Experts of a small language model: 154M parameters, 64 experts in each of 9 layers.
Below are experts of layer 2 (counted from 0) of a mixture-of-experts language model. Rows are named router (the router's row for the expert), up (a neuron's input weights, with its number), down (a neuron's output weights, with its number) and show model dimensions 256-319. Each number is 200 + 40 x the weight over its row's rms, rounded and kept within 0 to 999.
After each expert's rows: a language model's description of what the expert responds to. This comes from a sample of Wikipedia text that the model never trained on.

# expert 45
router,166,216,229,226,259,215,179,244,219,136,194,270,139,204,195,147,231,176,188,164,233,212,134,144,267,184,149,200,226,242,239,251,237,205,202,198,191,149,181,234,217,189,200,154,176,226,233,201,170,170,199,233,170,209,180,135,213,129,218,248,236,189,190,210
up4,165,165,199,207,210,130,264,183,182,198,182,223,166,257,185,208,186,260,136,228,246,108,196,117,179,274,158,211,251,251,263,197,168,201,209,195,231,198,216,163,181,256,172,247,218,181,210,182,196,210,224,121,223,185,250,139,158,190,278,248,197,180,181,243
down4,158,137,267,230,231,210,203,229,160,220,237,216,238,264,223,205,174,222,272,199,116,222,150,232,193,201,223,164,312,229,199,223,196,232,202,246,226,147,234,212,175,214,174,227,164,157,228,187,196,211,212,283,180,129,248,204,244,202,222,147,250,248,143,159
Description: The closing pipe at the end of a wiki table row, often after a number, and separator rows like |---|---|---|.

# expert 8
router,186,154,144,212,272,234,166,253,161,157,263,169,241,224,176,176,239,197,216,180,82,216,279,252,239,189,174,164,219,228,185,163,244,226,184,184,149,198,168,165,154,206,202,146,233,157,194,217,234,220,207,262,150,251,135,259,146,188,214,203,268,228,197,150
up0,90,257,196,133,211,190,131,125,246,231,158,238,197,114,193,107,274,213,144,224,190,253,192,212,258,238,168,160,167,207,159,203,229,194,159,178,207,167,143,162,221,137,218,131,179,176,167,219,196,175,227,217,198,226,229,153,264,252,155,219,251,214,166,233
down0,175,146,204,204,202,250,151,164,212,255,225,208,193,298,199,211,185,179,184,162,227,194,265,192,181,149,183,187,181,235,208,251,165,208,157,195,216,179,217,242,231,163,178,242,156,209,186,178,207,186,192,154,251,239,199,143,140,110,225,149,270,192,147,178
Description: Surnames and given names in lists, tables and credits, such as Jones, Smith, David, Mike, plus place-name parts like Rio, Valley.

# expert 7
router,172,186,161,234,149,216,171,119,126,168,228,215,230,263,181,195,215,209,264,227,165,277,150,185,199,197,200,166,270,175,235,172,294,118,173,214,191,117,250,175,221,161,209,133,128,193,189,226,187,225,161,263,155,263,164,200,161,210,232,245,274,208,170,149
up0,221,186,149,204,142,185,142,222,191,219,254,170,241,185,214,151,254,233,212,222,244,196,115,144,266,134,130,207,173,175,173,195,245,188,195,230,229,257,242,148,224,215,228,214,216,211,213,159,222,161,256,173,169,237,238,172,152,224,229,235,204,222,187,203
down0,132,115,272,277,215,236,277,254,231,215,187,191,196,247,209,202,153,214,185,149,182,188,180,186,182,152,138,140,210,176,204,179,213,221,237,239,210,208,164,199,173,270,141,193,173,192,176,196,186,233,232,187,168,243,177,135,224,214,143,302,131,184,248,211
Description: Head nouns closing names or phrases such as Stadium, Cup, campaign, village, plus function words like in, was, the and year prefixes 199, 200.

# expert 51
router,135,263,191,222,227,191,235,185,251,231,173,222,223,202,148,139,224,147,211,203,209,216,181,195,158,203,180,234,165,208,140,235,188,224,212,244,197,195,233,217,232,142,334,212,209,217,165,149,151,152,168,161,217,202,180,157,213,200,197,211,187,190,242,142
up4,271,253,202,153,200,262,171,195,185,240,138,231,240,191,215,193,207,194,182,171,197,157,205,153,248,255,213,280,118,248,201,182,201,266,260,207,220,227,180,214,190,223,207,147,248,218,154,200,211,155,223,279,176,170,189,171,254,192,283,225,199,274,202,187
down4,199,235,208,237,184,194,200,242,241,147,238,210,234,180,198,136,278,183,142,182,164,238,182,108,195,242,206,155,204,245,168,247,166,185,162,136,197,267,219,205,229,225,251,187,273,187,266,251,206,208,181,199,101,190,212,190,231,205,220,178,188,155,247,215
Description: Line breaks ending list items or table rows, and colons or semicolons after infobox field names like Namesake, Location, Area served.

# expert 18
router,248,204,198,192,244,193,135,199,128,257,164,221,234,218,159,217,174,261,193,161,197,194,181,235,178,208,139,212,237,187,168,188,138,191,160,185,155,167,165,170,232,202,196,135,227,269,245,243,217,194,131,236,177,244,137,212,146,134,247,306,270,213,195,176
up0,171,199,243,139,212,272,199,172,220,300,250,177,177,168,180,189,210,197,236,151,186,232,247,205,127,166,151,218,257,232,161,252,195,233,227,168,186,262,231,151,138,183,172,195,149,192,186,166,213,207,282,256,152,214,179,249,160,192,253,265,222,216,255,223
down0,174,211,148,168,141,162,161,105,186,127,212,254,157,244,170,105,211,240,250,185,204,246,195,163,214,188,187,206,246,193,213,152,136,185,187,188,180,250,227,150,188,184,202,229,111,196,157,161,224,264,209,227,188,173,192,191,201,238,209,175,208,179,205,246
Description: Common male first names beginning a full name in lists, tables and biographies, such as John, William, Henry, David.

# expert 14
router,204,289,180,190,213,278,221,150,191,156,156,184,206,182,224,192,171,150,188,220,185,304,185,223,224,150,258,156,173,197,261,193,238,173,257,171,162,217,184,216,188,170,242,222,216,214,184,196,165,168,215,204,198,242,228,200,178,256,226,217,200,227,201,209
up4,164,232,252,125,118,174,256,206,162,180,213,231,219,186,179,202,197,185,239,181,165,203,170,116,229,235,188,149,154,191,207,166,169,266,215,139,225,159,161,178,190,197,209,219,167,196,178,218,169,247,242,176,147,245,173,214,213,245,245,329,196,208,202,168
down4,250,169,175,204,243,184,231,143,171,214,192,156,155,148,196,220,189,157,230,181,156,183,193,291,269,154,199,213,236,204,170,240,132,239,218,169,216,235,181,201,198,190,305,194,212,169,126,158,142,144,188,174,233,240,244,170,275,277,144,213,181,188,201,193
Description: Function and head words in defining first sentences and biographies, such as is, was, in, known as, team, side, and closing parentheses.

# expert 53
router,142,264,181,200,175,148,196,178,277,224,242,225,208,200,173,216,164,156,203,118,171,231,280,203,202,239,186,196,146,145,237,226,169,195,167,170,284,188,233,222,202,128,154,366,191,196,236,226,250,207,230,182,264,117,213,163,247,304,172,210,225,236,173,267
up7,120,125,240,256,228,134,182,204,207,167,169,198,139,209,213,218,166,110,153,162,210,157,153,181,253,171,239,164,275,224,227,215,153,167,247,123,162,154,159,171,265,231,213,208,140,183,240,182,210,253,181,172,197,169,244,253,190,153,236,205,159,265,200,155
down7,188,261,240,127,221,263,252,213,206,212,191,164,212,207,331,237,215,206,255,195,187,83,160,197,165,196,169,289,201,136,229,208,211,235,304,233,264,212,212,148,204,202,196,228,199,242,194,233,166,227,208,197,236,166,302,179,173,241,165,171,179,231,207,190
Description: Common prepositions and linking words before a noun phrase in running prose, such as in, from, with, during, between.